Experts of a small language model: vocabulary 12410, 27.1M parameters.
Below are experts of layer 7 (counted from 0) of a mixture-of-experts language model. Rows are named router (the router's row for the expert), gate (a neuron's input weights, with its number), up (a neuron's input weights, with its number) and show model dimensions 0-127. Each number is 128 + 32 x the weight over its row's rms, rounded and kept within 0 to 255. Numbers have three digits each.
After each expert's rows: a language model's description of what the expert responds to. This comes from a sample of Wikipedia text that the model never trained on.

# expert 51
router:138085138147147160169115153086119116159150159101162164058098141131120087128128098185107145133166182140158074131132121133128126099143135147132098143071157136064172108155066137167137121115120104132200108097093117158156111089096146134098085072137158098129066091148134112110094075155109095121135113140171031151102073110089091203152148104106165136126154142161138207127149090080103108113153
gate1:105160117120141146071149177102158156079105133118134128117162155082155141132159141082113176162089141069107082146150133133129119153114177121130131130174123157150150165159112182212132124109084134132081116114131142142131071151146167117072166141110106141120153087119105148109166125083117120153144094100168098155164136081143048155170197151134195164162115148109147212163182127130194176148085
up1:162159110130074205067148151194052149148189137141086134140156152111115136165164148087146185128136117149070065144132151102094102158132128207085129122152134115146150128109140172116160121155140139127140175065115119138163091138135150134131155114153102188087109133088076139070138151162087058120129121135140121155111167099165151145098137187129106073094107112148132178175172138146111167165163
gate2:158132126083088090152151044122147123084075185126133124118108127168180115101133114103153163118150136131119117143119096182123104101186087156186182158138136093111098104079139145164161070135119070134055112158135134133119131119128153061105209111041081164146182142115151096133101142091118153164156117143173123130111156088130133085125175095031130134154144155134111135147148109136114156103140
up2:122157121147139074161160126118150169133102137095154075096150111124101171101093120157110182102131115175131128144153147135091083145144062160154090187062087082125104068119122211063087122129141161144115109123103134119086129177158188127096131136129152087122190167101086123165081081126161127143119119094113129115119100188109161099067166143147099114157159145080092177156120123149107094069078
gate3:144138134067121093126076200137132155137145077084137163128145074143107154100108094148114148088165169197098127179112143158130154138129113035118109066139123036076086146126147147119129122133153156118149143139110118126128158134124133136167096145134129111138192155136161147189068066182101193135110149064162153166161100121113184128122129153103168164121139127184097109103115080168144115145147
up3:166111088122124151145123159185084151162146114151124169108158100119122203118115172155186162095178125191132125133092158157158190127131137083133091085157126085104097193073159107160128183118136195131144105109090128139126112164089142119194053133112124182146198087166137127144123111182108103118106093111104114132155125190139111145087099163110160118108127124114178100077103113140092062140124
What it handles: Linking prepositions. Prepositions after a noun linking it to a place, group or work, mostly of and in, also at, from, de, von.

# expert 8
router:187075165119174128162098109085161151139142130103121175085180167147149114097119106137087139130141175143135158152194111136106109126172127139138153162109110168051162118125088114137133113103148107093142117085108147146135098098097163139142078106150113099147129069124203075120124056111106073140100070125172091203144101085098094189136139093095129119083159092185129122131181073120104092111128
gate3:085150110149072185116134118108125162140172173154114135158121106055105148136141062163175105201145100123134154174173098092114166134109136134107091136080096119152110086079109127113137141115120121153092105147120110117081085125154175066220138156103141097127156161162120128109088141092138089127089092101136088130149177098151119146108198084077117084129115114149138162143142117164059044149141
up3:072114136135144196119157129132151171130166162148128113138119133113145140134184124097097088129127121152136159113173192037143161151112108122164124113093178146070211056099101134139167102072077107117120138113131154139071139188154100111178106166077124150090095119122121142080090084173176160115144126102145122154145155114101112170106123123122095092082108181095114147151103132187065088142156
gate4:171126111102077073184157079127083114118075116137181073110138129102173130090141125162140160072130079141172182136105113128159158110180073134156166122124120133135136179071054072136140101094135139183091124136155132125159134133110104132127172101118162080115115121181200157102138101128112129069083165124160137073091101155140116143194112148090075135102175126119120137121165178165167106098141
up4:092160106142152159142117163145141140193134129102130151120131170109083114094116164140123143137016167149089158131150137080137132118130133132161161144117103153151130149163134199140089108112091098105124122126131126136153095135099109086119175191096042110134119101114152133099127150181176128127144127141096211164159158133158087064058164076101149092138097139185164154184079147091122139160180
gate5:110120144135144117094091126173162124189135136137122149105120127108132092144085159127111190166109132150133112093145136135070112163143134065181184190122122155127134162155150154160093120113114129152136163145122159141115124116093213047170165132110118131153136142098145136181180169063132124137144203096096186192217154136108110078129135145133182143111090159145116149061083110171140101103149
up5:118177124180112167155114129169121123109128109091144159083154098105137099173070081097143159125170127121148136107067127118143153132122145105104082111129156162152124089215166128163103131152147152171068139083079046134130159139122144101169131163120148131183117070161156132177095153172095115111129119134109087078134160127133150150159064169149181060111197126104086137152116087172172093103152
What it handles: Table and list items. Numbers, separators and word-starts inside pipe or semicolon tables and dash lists, such as scores 17–11, times 1:50.95, ens(emble), ang.

# expert 28
router:121053111083136148136095113059088135116136111116121141112137190142129135104098145144101144134131181150132137097141080133107139122172114153139138195120168152080204127179105122147093141116150153094156093088114084136147099106079136178132078126099117092098123092130147107132097102111112109072146087118168071175128096089080090138083125058082157111109132138153137144174202039063113107137149
gate1:148078106120128142152068072169133156105128108088112149107117131118122083091119105131090179165143096151127155146153129129083170156130161171049139163118110113154082095171142125158101148121120115125102167143108066171074118107138118139114113065147124128141132112157123043074154099128118092166123162095170173106193179150138097185131138228131101118167108188086103142166166093118147162104154
up1:130104111098151107152102119137173149114052129131146160126149134145096124201092085135098058127168130132131070197101168151097142153158155099116104087146061154132156097087132103089094105132152108138120138169204142166084199114110128167157092088114085122175122093159179169090151097129185116125125177094130099057146163099162072128130116140090127121151161142136137109172109088181107150156129
gate2:108087148097109181145109170117161148101132172158142134127183141164095114150112152078144152190164131125116099103152173103193138167121094132157102117118182177158075153072077120106157114112103140085124122184165188104085083089128146158174134127124185117152111086164141153100117119107094152086140087137096164092125137098090119167102103177095112114123130130163126061032100127111139063148091
up2:121129147137108130173111071163156105176161134125127112178148083098119094161121111136133081180173059120100137147071176174105136102161048125193112151080162157139072150089122075165120060168147099086159157081105122130140135106161122094100176076136061086103104161140161129105118097117172134123157119165124117092083150105194139151113125150136198116137137153108167096126107100111156105112100
gate3:097149071187116130116113127145145152149143109129097102108154152146100126085111088089166107145135111083118096129188108143129126105086163191141155186173125118147137109143167128092115114107139142143128140160062173080167089121129160135123167159171129144108073079180109091106146191184160081149218150143058090126108152108147097159166097151079123124163117168091089179119103089103146144078175
up3:100119102134126129093124128135131104122085071157139123119105113124119158110114100076126201103144155164075177117147095129049119189085137180160181129120084194101126153075147050108082178104132154099151100120155182116161178173095147129123073153132169137119116101101130185125123124118140150140123177167082152085113101107102136143117124150178124222170146056146132149145112119140168124129166
What it handles: Verbs after to; coordinates. Transitive verbs after "to" or "not", such as create, provide, make, plus the space after latitude °N in coordinates.

# expert 60
router:143090132106112134134109101056115145103153123124137151121172230127155107097087098173114147143125197112119129097160098149080114096126128121171142146075148170126165161174112165145115081115173107101176102108080066156157079148090120136119118147123135092133151075125186127135094077140117091121122088162144113174124094065128117146089125073084142120060139104173159161154170107104063074101133
gate1:167100129147117132113079126127101177198108159096174119140132112093134129077109118089109140124193155078172104145105111122181107157110163095147181094199123095160132092163144126157170099133112123135124138134075145130140160071148106123187085100068143099093120090145118105093174178181091136144146139138124206139129122114166084092128136153072144123145167194132137048096169179142146138172153
up1:107129032092134094120132175088201094152152130171144134119164155096154110132078153113128117139108100067087189106126139185060156073149108123109107119078133125147116180137068120155145117080133127117084077150103133140125137121118153133116113086197169120067148184167157159100162065139155119184143129126145074161071147127093185092128136115097136182118113096117141131132141133084157091135131
gate2:092042149097183158139142160102195154099145160171141094167118125124155097160157115130110094163138178042069115136167130117122149122135110135144098198157128131115170092085169109162109127097097135124081131130084105086136118102070094124107132172069136170165109123185102134089163150111128107048120173138086113113174142135116097139120082147123094128168121126143175089110099098160081098174168
up2:160126097110119140135101046160153165090112169135085157138126157089136107156053122151130123161115135113096104075097255078156149160137089102117174135117186113097180140127156099190104083145120155159093139113128089095110077120104081092113118112128053171126151130137155199124165140113148136143090168167128098141117089108142107105166136153110130113152153155110092135136139137187099078111104
gate3:127182138089144065141135110146104140156132083169108136157138124134159119148135109194095074151139112090137116166113090115178131131146165155150114132180116184084180123197152151164159121119093079115114096151128127138140120110108058139154135128161074102136143180099152159131103071133135094186117132139119119162153100084113165152101148036113091145122069149134104039117207142148065144146159
up3:205138128147169139085105126163150128156129140093164117079131097117133144093183169118155066098102163138167112147127107137126138102063142149113123073121107107098171084197094146104162151162151138087137172114140133139144112101172104190132146102073111157127102173121096059113142148200139129134125131120115080079100173159102146101228138115141109170146135159149167122170132154058128198132124
What it handles: Past-tense action verbs. Main past-tense verbs and prepositions after a subject in narrative, such as won, took, returned, moved to, got.

# expert 48
router:139098155098111141130123136092164133148108123113147183099111124138129157098114169133107145171123146163113119128214073148089147064102145152098099184031102146113202111141112125150128124098160185116116075082129112112138105140083137110115130103127183088118119096115179106145121152104137057107143084140153106182140124102103089204088127130134138110114203153205098132104173073077114101131118
gate7:107144155103158076148114123131182186183092130185097139102145125148129102116132122098128084113070196157071105137181118114095111132162141132131150193096078131121164130121143170171147118063136135138113130142082119102111090108117125072053123139115129175121145133164102159101126095125129105156088140084092093082114105152135125119133141172168107085072122076100097177144182099140142075216066
up7:051146145156156123129140102118104119111115124099086140158143121131087091048227135106153115165130119178120094119164141104089116117137185162140081084074130115161125150050117104144168135194128153106098139101142071101078074135133103134126130127121114094149047116202166171136116148121134159078103120083101123152139148136129117127138099126173083121128156113149056126155114153185097162177152
gate8:111133131124124109126066152120164134139140100124093138094123137175154154103094108109170097063100169069067105147150152149163093064117119133127136145132036082087208117132114163099172123088137108127123051114113153116129162114120153161146138153110117124162193107171127097131112078164137155095141126099065092090236160152115107120121120134172138108144096195062105122117114137126152130120159
up8:080140122130092117137166107153116153134169122106091106164170054095149140139130131114110126115105130119147103078160191146098134135114077143086164151098172128167122190160196093182084119154130178097155126100117118095192139182133111068105121113084162110081067118070089034106178104068138144169194115087112154117098108121123152112094098125121119158180152117171123124127146083111126135126144
gate9:158134093101158136164108165125163120154184183134133124164161139055154136072141094145199085087095129096105148063148156133093147152168099119099140105127166127129146202104090120188094147141097208159114073109087120086143140149122050141110081145157120169108167168114123137162143131161106165117111119151146125106190100086108098126088112112136126167046139109162099129141143175133134150074142
up9:143121113128102124113110121112104086138166122130169140131146106116158105118092163147131168144120101127078125143125144154123118100105109099115135145136139099159081114114116137013088117141145089173074122114053103077113107127143062117137095124115095139097132135154195069137176107135103140182099121126172098187040147112157128087119068101129129084134086135045199172161070107124157102086110
What it handles: Digit pieces in figures. Single digits and digit chunks inside larger numbers: populations, coordinates, percentages and vote counts, like 6,8|45, 0.|32%.

# expert 9
router:149095167074152160136097107055121135101121091111140133056126141085136177106121111148108121122171177161131123128115113166074126085122121119158147171066091141084190115156085153161132101115173090129138110083083125139111081164110146134152126076160150110089159113102155065167109109182115126121149109164164107155106098067093075200140103108092137134158180095204135170090158091111118089115134
gate0:136137169113082111077097101114157157096118131159174139127087089129110095126157151155121152133106133180148140169125083054111166170151106074074081158129106142154119092133132145170065127165165100104070098147180090202104153113135106121138113070140076118167142137153122160071070094140157201125124060131129131158199108137090098150125101074072077095104138090144133118112153154117131143137146
up0:132092139120224122132150152149105166131150118127083122175155137112147104164137120139109143124124174123114090104094088115089132095163190154142177113134122108103122129132125147069147117069152075199045160214080162080157111182144144143159115160169160172120174125102132124093168090122150104192128075130140135120148121101098134103127076135130121160145102117099186135165106108097084104149203
gate1:096152104177128153150135090089104146157143183103075134105053123133157135122163079113105131145055142090138150134106122149115129113144191089091128148162101119150133103202110135128123049176142153166110141137104145129071081156141108191153134075094089134136171138108134147134107118119162103121099165060131125137052092186137167140129177110080107075141179129110169089099090110087127105113069
up1:120116153131111114182077108078115106100170135087119097116197132090170179154083140097125127158090128094140082130109077089153139126134113129123140106104120131153111125122099118121104092149164147113074149181093133203127096191092103183141190124124123181106107109203138082090109093165142152130124083193130127134057124089140115132073098048129125161095163105096117097194144160162147143138153
gate2:122093142072199162124150086139118151124107101151083155116091146095101168114117112158136091148159161131130075146126100118052152126062136139170162053100076149135070142121098123107163141123242089142127125147076115144181167153130056122129180112140090126150080154093099126165165140139122103119113118139162142143130106102089100127134061131141134145169095118150075109074195093127131109107123
up2:118183106129146177076161079134203124126148112134148137134129119076112156068137167150135122097147104086141133113121097115097144139128114142172124134153141127147129113151102128178184167155142146171137090117151103153118122134178144099115042112074077134174096124139165172125124131228122064167133088101149092067166143139083159096139094124126108047142136154129169143207136183144093116167108
What it handles: Initials and punctuation. Periods after name initials (J. Cole, Charles M.), sentence-final periods and commas, plus name starts like Mc, Chris, Brian.

# expert 20
router:163052180137137139139063133089128123145166144072143175092142164143109117091076150157094130133121183151176132120168110137105093072140148130134138151111111168119145107131063169193155133094124169090133108115114095128145078100132143134161075051120093113129126080114155107113139094166144081108127099131162078194113086047125113152140118143139144100138167093203082161097140124092082091093116
gate0:182201116117119169186122157113083171103138158112140108140142122131094126147116114147152124150137129090153159075075165082123102168071120092070190078093110139121179136113124084116155129081094148176069084100107071185070129108118105082166191107112156145133134110163109153116136094145136152088154136147065155160195127154166151169140089125141109094135071113159117101100152072135164129118147
up0:113147139155145117217115142137140096119141117132129127139205103084138189100132073146153097161144120139103154080131113130107134164153197182123120082123139144123175122137128130121088139141091140114098159072095123062113113099118128130091157078178130144149127138168098092108131159102073077158092088069151148122165095140073162091128150218077142146131113048117066140101092152121101074133161
gate1:148103144143170110131112128123142098148133117117134124093050129230172146086166155101156185149152143118073139127119165120156118171093131100126129151084114143148097142136131124132089120098089124076108141104138137174208154143111100129148067126123139117140112116070175118132097110081186047089117115112134110080112132099099148055146178092138051076137091169177091093157143114176100118102127
up1:087125147096160068055113144097101164063106152113200121180125159119177121100149079117093150185145077104114124118123111081162112074141164086165075146117140087147104145147114106174170163135179129123149063139144112110169149119146129103182147137117138176140113086169170095104125088145132145128113141144175103155115087205145141094118123127143099126124175113196171141077086130082145184104124
gate2:120109134164160123105168150114165125129134168178110112060119211158083116101112059116179125111128090169106134138119156140120188117116188179138131119156055129135153076177120136130116132143169179084121156165090107091111178161122162129115147157070114109116139142101143089163123085076145126107135138139155148041114172189074090146161140113118110121067156149136143155210108138111114130166141
up2:118160133116095125156102119131070115096143144123097102179156127102185172191109081114146084175088139136145062096118159114120129119166137054192133103110103118113107129087168105145122120134138105089127174111065100141123146127114071040115144107193084177128168118187130117081144097089096099134091138140148106198106096104137113107149160092087125175148136095102139073115163121118164130055147
What it handles: Mid-name word pieces. Middle or final pieces of proper names and compound words, mostly places and people, such as Salaf-i, Queens-fer-ry, Gol-an, home-own-er.

# expert 43
router:125104152126177139114097122100102187100164132106123188116190151142124109097106115159090149129134194189198159104158108108111057097132146122167205161128167154098183111131058083178181150101141149115148079074101110144129117108088148144104082169110165098133094073124191122137081092149108144123136104125130107148121105072117112160142116129113145107120172129164128120147162038105101099104148
gate2:180137085131107102164104168111117128197176124121121148097082101171163104128097139163103100141107125106113154144053179146171106093085145162127133082203074154127140123134166133132156174106080073074158078156096135177111107183165161092176118140112122141112093165082127130085067156125159126128134116081107115139143111156125153114141104100175100161100082121130150054111172118151057172145118
up2:186164114166105147129112061145155115090100125139183184156143127111153111142181112114110122127134158174131140131210120064139198098134120123167177110180164190139136102122087142067145179111182125183112114127118121119118122098108146123094149154091116183117128151130100109113119079079141152103149138137181126156126123102112136123170094192114142100105175171129129095101113030135156098047120
gate3:129118120085107134176109157159154126139189076177130130126156111069110169144179135163133113162055169162120122157117109119144151114141175114121153111206095112108122077099158153092101131151225114105110134141106111139118129159069138111177106104136096092233174158105098096162131088088145129150129091097093131154111140195155141062105137100070151148162109101149086168112121118159141132122096
up3:076182142111100152140139107179130121157102115151159183123089168106177123168145129087071160117127152082139168059082088190149144140087123104134140120098139102102084142109106156113117139090126128131182145125109130106178206097147128135109133151113167173171138107090122060195118157148127092083131111056118128152133165086193136119093090131168133142211182113098081161101163152118129130148141
gate4:171088126154157149169093125129126086137106181152070136117126086126118141142152190074139134175086093131137084156201173117119112094118115164172157197165146098158112077129113187139163042166125145190116199131170152118124154119098159123111101121150119133120124109111080091150121077165116142158118143136173084093138128094147112051116091104149181138126124148085156079185091109090124111136114
up4:099082111143134087183124082133123142138129140171178107120124126140134112164118125117127150137109110174102164083169090184122121168151069174100171086135166147146174124114186125161091115121155117135146120197087067135147158205162084120064170175103104117153174122189102117116108117141064078129165109128119117100139124106136124131103137131043141169142235118117134140164107118133120097138076
What it handles: Content words before prepositions. Nouns and verbs that take a following preposition or suffix, as in according to, due to, lack of, refer, date back.

# expert 58
router:123080162130159115161121138113129113140149150068134133102165155095124165130095139132025131130131138167112129168151146197125112122146148162160121146115130132063220160167028120145124114112145169118133156095131097135109104110089134094126106148163129093176163107126162124091102095152124107115109114153124137122062046102093080139082117104126176080123150140168124147155193100089051101118089
gate3:085161127147160117124120099116163128177105181137144093122150119073116154190154059081074170097102143188113094060143110082118117095097069115185141169086128147125155139173103130155120169117083152150062173085091126149101091178143134131144114143130098133142190156115149132107092114130193108144090154094103153117146125143109098164151140112102208147161163105144086070122091152146121178087114
up3:112106157169105141131142146115141104156126146040143098144166146091159110156150112164053093140098111139151119147159181152068098117082130113143111118135194139122157169153133159166116149107095204172140142141084122173165096137078166066122124148167104104079171121104066163137074081129121141167110105132125170145134097157137192082149080072173164136146137177134064115145135095150147133087155
gate4:124103114153120117110136119140157171134131089110173087123121108140126128154161116128109044157163098130144124178090162119165143173129103112126103150183129194107171130127139195179078112099147111130115114165099118150102131147083089063122063163197095165186110158166097134130116117095176102142163122134114112112086098086149145121096139186063155193133152140133178122180093033136156150150129
up4:129135128124147110134160135170072139145127087160169137148120132120143118077162091147130141113121159065060152128153121126161129113097165104124143071118111165135157149111171142098101137159079093075137152111134113192206061131153170155169167169102172129117147111101108134129059126102178110097146096115148214111130126091178189148139130093166132051097079076100166085118167167137157162113140
gate5:188142113139087115125078134152119138150092128107190108168083163202127157188178130133152133161180044112124148137143129141113140162151102094142160108183138138110134103124178099116121138087080069068105116135140133134160123094110148089054168123120082163091123127110142110129113171103096037150110149102133111150196118070132113105157156116129057198075126111125150140138162126134175146140132
up5:126128068140132144106128208173146173150078133149155103171162206126139192168112145114071165163146110130095132113140108141103160160160148131130162122097153151173146089148147156094131178115170080151086161143104186115142101152171129107073130116121074178091123121080159047131119164180109078116109117087130085120141107143174163109048116112147080088095154100129142100095135114113137137179136
What it handles: Prefixes and line breaks. Line breaks ending table rows and list entries, plus word prefixes such as re, co, pre, non, and hyphen pieces like -in, -of.

# expert 11
router:167072183117143158165085135079126171184156114137142183119182152094139148100128126123125148153121159197124089060178142153055099107126148110179152188066145128110166092113106155144157107144143135137167117100102132131150125119115110101131095105091161106118112098094199111122136120165090050126125104072158127195121076104076100198123139105100127078139141106141111160148129113107121102095189
gate1:113143118073192158136164192117094115171132094156106240139151117115065162185082066117113157166186139136183131113102093127115112109087123165108141142141156186152152144211101093088150141152107116149132109141141130132090120154098167108147107077171125114067190145147113121166141127119085106112109110191119155151151093133139137125153148194130091113098102120085120108120076145131107079114118
up1:093165112115186102094159148124085176109072121075127108077153159161165201158133124096107069149091079119106101123098138131146181070166140126108143174089134096104127191125134061135118140187134129104180126095108060142124108216169101117118115103125186096163144144089147114133058161128127158108149127162124090124110109103086184114171121156085113144093120082114120128123118171107165161133124
gate2:136150157162150105139138095049098151103164138099088153110069109109133083104136167094177111092123127134099092119134089116154103169118063090160133092135103113165136109153112150089119160148134138101166130135182102115169217184131129096144110117135180150154137084145129096118095159153218145084143169105077191204126112084112177110098067071119112098127090131151101076133152125120132154103110
up2:116140127094137110123142219107144085111194171057142116119164120087102134128091084104141165134201080112119183121138104143121133119177126168039177139151173143120111144124156150149181139133134100119137132140139125136113096055121192133134121136111153168183146133113134078061221112150132120158200120164088152106083117131100103091171157177168140148165137151133142115105110105157126130143109
gate3:063126110126063140098147088192080088120155100122128054148102121161146141203087175151158114087150159133161133146104157186111099149158147152120148127131098137095140142093087112163134137088107086131173119095159150143168108132141151114134119089134149130115170120127127144096089144164202148146113123136169080131178125122157065109116130194242189152146080141104148137140105162153070133115104
up3:057112149157136181135111164151081132092113115165105102142102108134115145170133153111103108123128134155134122233029063093109133156149174158163117097141141115144074138146139096120204039114172146085152153180132141127154122162125124120124122079173095107171138124090119104129071149072149176088136107097116111186100116112157102141145122125149130073109100170096148110106123123152090136173089
What it handles: Infobox field separators. Colons and pipes right after field labels in infoboxes and lists, such as Website:, Running time:, Phylum, Species.

# expert 29
router:130098173170151129110083109080126155160112133116170213062163170114145129083105139179075153127149167128153144106171104168107153114177165120119176152138104172117147097129093137170137098112150116101183081119159112113137075102106170126147108122154110128122142116130193084141115143129149072135134108129177112203105101049097080154124111122124128134109193109194101162096157095119042113123123
gate1:165131138126105138142118149103118109134133127141193116147161073126160095142144117171103179136136114143095164155150129132160094143120142131120121133129108113103065097133159140156139068138234149151137119161125163174131144255086112122154165101116122138152174164112128129155101108156158191155156111153105137182138140082122063119135101094115133092132141124137061099125096083121146133112170
up1:101088177160084165150107105144100139130134135129155092142162138134105151132160157151106113116156128133154125100075159096145211136165122179124111187157212169114106155142115141188129089122181088116110141175171121092180162182142149166150185196134103155104094164150163086059144167106160150115154112150131165152100124129131128123165131138110103128121112174101122099171099034147114111161196
gate2:145089120061190135129149147162182092103104180174104156160108144165128070164119118134125147131149099122122122102176110120122112126126118174140105154141123138144170156154133086107116115153078085133144205144110122049099189178143139107083154094112197122120170177117075223118072143148087138074169075116135124100162132192120137102140137092094105118118161133101115122142137099138129084184093
up2:065183165102108102119070169102212133165102179110179134089160113116128167102090087133089114123086066104128123074127101163084135158146167093124142158142125124201126140067111079118095072123127101103069096100137139062128069098116157155120161109122126152141074108096127106099109177146169126113113184126116110105099114189118137104139134148116179141089146091153167113158157134083128117158085
gate3:111073095083079194173147158154108166143079089131199184135123141149142150130148160118149104100122135091125178102130115030142109098136133072156067125139077116136151185154126101131111147106105109191120127090096119104083115136111141121179130099100148120153139134035122125127149200136137140164136098144123146151141130145111113154100105128066134094190171067145100139098091153191149105159121
up3:112184100089167075192071124114185120162130137140097117129120144123151121168067146140166105136071121142129119128170130168118109134126081101135132137165170129156142167125223208065086143077179157145146114120179092123113083139190153042102132149105086149142118100132137122095109100166113087146163153135138119143067085105092182125138111115125145127127125129135189070108138178131153153121131
What it handles: Concrete object nouns. Nouns for physical things, materials and units, mostly in descriptions of buildings or objects, such as stone, roof, machine, mile.

# expert 44
router:139078195080176118109082159100118192131099109119123153140143136142125153102148100112109145117147138166114123182125097120071098124168119159094116117111098104074142163179074155162140112109143124094136130111113086124170085082124144113128118061144116071157112120101187085127098088134101114103150068153174097154138109088078128144100090072123182076085179087175101204140162094098145094084162
gate3:189127103125144105141141115088073108143169185092157160099097146166115075190128106143094139110120154144103188067072141105153165155110103115178102150086170097115149131156115167152105152127075117135129079093135168128129092121135204086129181124104136115092086119173110152183116112119152123178109158123160145159123101140201158105121105118118185088109095057139107138067165096123062164117111
up3:129154109151167130155101120132104122108138146077088154110104161141059114151135060128082122107088153153135178110071099125147176159144156106138172157083146123118168096168136168093082109095084101151124112088122189142084077163122199136136180143156178144122084148163127149158138131076115039179120156123154191157126100120125132110122132153081117174167079093079115104084153149193127138106155
gate4:160090135200139070160141106144178147149145167137108080156085117133133124114201140105091148171160158082085147138135127143086138170091132087107092136119072156124111075076122149173080147169113131131135153106134121095164154129115167147130182182127188107078141168122109141153121114168147155157148218136179163093051154125143087146148144084129139174102098153132162095154192086160134125116113
up4:139143066163066169163108156122127155133142143168097140119136077151147145111090127164073137179128109102144168110135191141118128171132071117136122091083044140092114129105106132146125143128095034179095176097083137101124097161117162139152137120108154118128086185123132099074081176150179105090152119102112148125128162094121098158142136156046172125145088097061100127112077128094113077120151
gate5:145129071113175127138083084073126109121123136136121102117123148122148091113152102117152059108142124118151130104077153114123057127110106127147146095146049049094063166106143114147120120126128133193179203171082172128127137092101116154143123116170118096147135104137155139157160079102203139084164079151176087071157082151157095173139107112120112083128208134146115138075119111150090128128113
up5:153123221175109116134153146116101149179107099175113191140082108115145077135124114090110123151137158154149102089158138143121115097107136142177163145187142145163102161116155156095102103124121122061095074108136170147154140104062098182086150109151097152128068219106060101091095163117098123155108109095150124126065124114106130126119112154198107184136110125122084129164128106188096131163153
What it handles: Coordinating conjunctions. Mostly and, plus or, &, but and commas joining words or clauses, such as defined benefit or defined contribution, Nakula and Sahadeva.

# expert 14
router:180070215091165141180094083096134110126153131080138163093147183124124125073136154188118119158128143137110091146149086135067116119164134172137143111075125162095175159157081122135115110150192163131145137106088098132160129154133110153129109119139148114106118144124154096110120120161145074048104119121124103176084088076083119139084111107116173098072168112175125126088191099091082104075151
gate1:171121107113099118119183169104137151056105112148104162128184109107151116117137134134103117126169155101156150209163094133166112116124165116134115117126151159097108120125118074118125106175125120116140158128157148135118250107104134148140154130071079142116160123071164155092058174151103174179140168102107167158139125114163189210120076119137125104180195151097147146141149132107181133168143
up1:152163072151064148147100137117098148190151122169113131100128149145146140135079153075087112075065106135200074099093167117171159175100110139084137146155115131133102129104113111062159101116035159153125152123062097145121141097117155126115152153145102147130161085128144117076147065119077197112131087127139107075133110144098080092138159090063102089111148073119126152129125168120134103145159
gate2:159147176138131129074160134153077127136165174144142108076147182173112115113148125176096121055157137179118163194149180140096048108107085135090167134118076147133105153098159137105145074139132134100133147117100118149099107160135112104132105188097080188132155196138094131084073136123123111073137100108139141154096138094062122145133122134079148218157181156099133137129091170148120111142147
up2:118109164123139126081134073114133055106177190149178124049100086151106133190128181146104168123106141128144159140085088126143096115116093129146074150125105118102113112115089168125152118155136178093102068110138097109090174166095083161178122142108129103114143123133100161168169128114155081061094084066154111162127138139088146157178083093151123163170174098119082143153178178120175113129129
gate3:108107155127150123111150142171119111116150102132151068095150132149122104096221101142179141130140169170139078109155103167123142169163121084188138162163127141111134113158146119116135027084155159096086117046100101160083091088127125132096126125138106137141101170200161168147127059121125144045151105142172139102104141083152119107116123093140114138122081156122148168164183140153142097195151
up3:111109138154150099147180118132130135128136119141153162100103084161074189157174116141133141162147192100195179099068096129109102118135157191075177114145096090176082157106136115128124146131078081118084068128197102108135158069109133155081123119089087080160114127161135160148116092091169109124159156044151097128091138102076175136178118116133104071103114167122140108120123106177123126108149
What it handles: Months and sports names. Month names in dates and place or club names in sports tables and bios, such as January 3, UEFA, Rovers, Virginia Senate.

# expert 13
router:158039154144137132164086164073101149166139132112168198092173146119134103117144129166079146146120142211125112108158156147086104094115125110151135211088153154089146112143090153116135093134136096116197154106126113139134070086120135136143078097119161123155132108137183079130110093171100089098107094110140091165126071067091129186132145069110126079115163100141120143131138112102125096086196
gate4:159088191116173131168124143106160164133174092127103110166094072100158099105132169149146125151083131146047112127073130133140121143170134092125146090118072175139194120090085165168128091066149146066120104163111152093131178106115164168132102114158138105089174144127128131102140160092118218130117108115106185187151134093128128041116079141092089105125091125138085152138144112142151135089139
up4:081094106150097088176095092043145118140121146096158147159068082138094025158196116155141145126073126128161130147107101144132128124186098154132162137114166116110136159139144154194096143172139141128188078131094117134149090105160118147078127090114102154139146159152150128093137087099163141122089157097138099132139196103157129155087133132086123160088171090098144133095106088080088185177132
gate5:062111125166089160089091067144113096142165153136126135201138161110093172110126145112142077114162114126182106134103115158067133071141173159151128103105171079188130100161181127130136130124079148135102165118115116140191142107132078114164133151160153163112110124150127129120123086114076073109110125117155184062124122136132088115065117167179061131122144149126107128099118071155034093159128
up5:143104106151117159091108121155161147139091122153179156127155114082070082150112188111142165099160114113117179099130128119089112064099160131163116145125154138144140149162151172169101098130093131176091121121136111067169142152160088049165075160203128130105080163194136057131102067102163121074157135161071135125104147149122104113144141149127055128111108117124105184149156106147124138188172
gate6:148130125137077135151135165131088154078149153151111125117157140112050129142067125141129124117125137094068113108103165172131099070109081097112133138108155113110119090137170083063170103161111113177127077110129049156203127110197155136130126101123109145114121116165162116085168152166127131100190098177133126154087142172094132092161106134174183095155076074185181144096146180105139134146145
up6:107155121083114197139132131098117159159109133106155125139096128147087080195104110181090144166134136152127132194139170173155081140169113128149094165107086146108092109169100139053107080134139071083163097103185139101078125136150126132087134088166134154212170147074171091149155138112088091090103127155099144075106138174062145150146132154105123133134107167131133168156101092146085164165155
What it handles: List and table separators. Separators between fields in tables, credit lists and filmographies: pipes, colons, dashes after years (2009 – Title), semicolons, and credit words like Starring.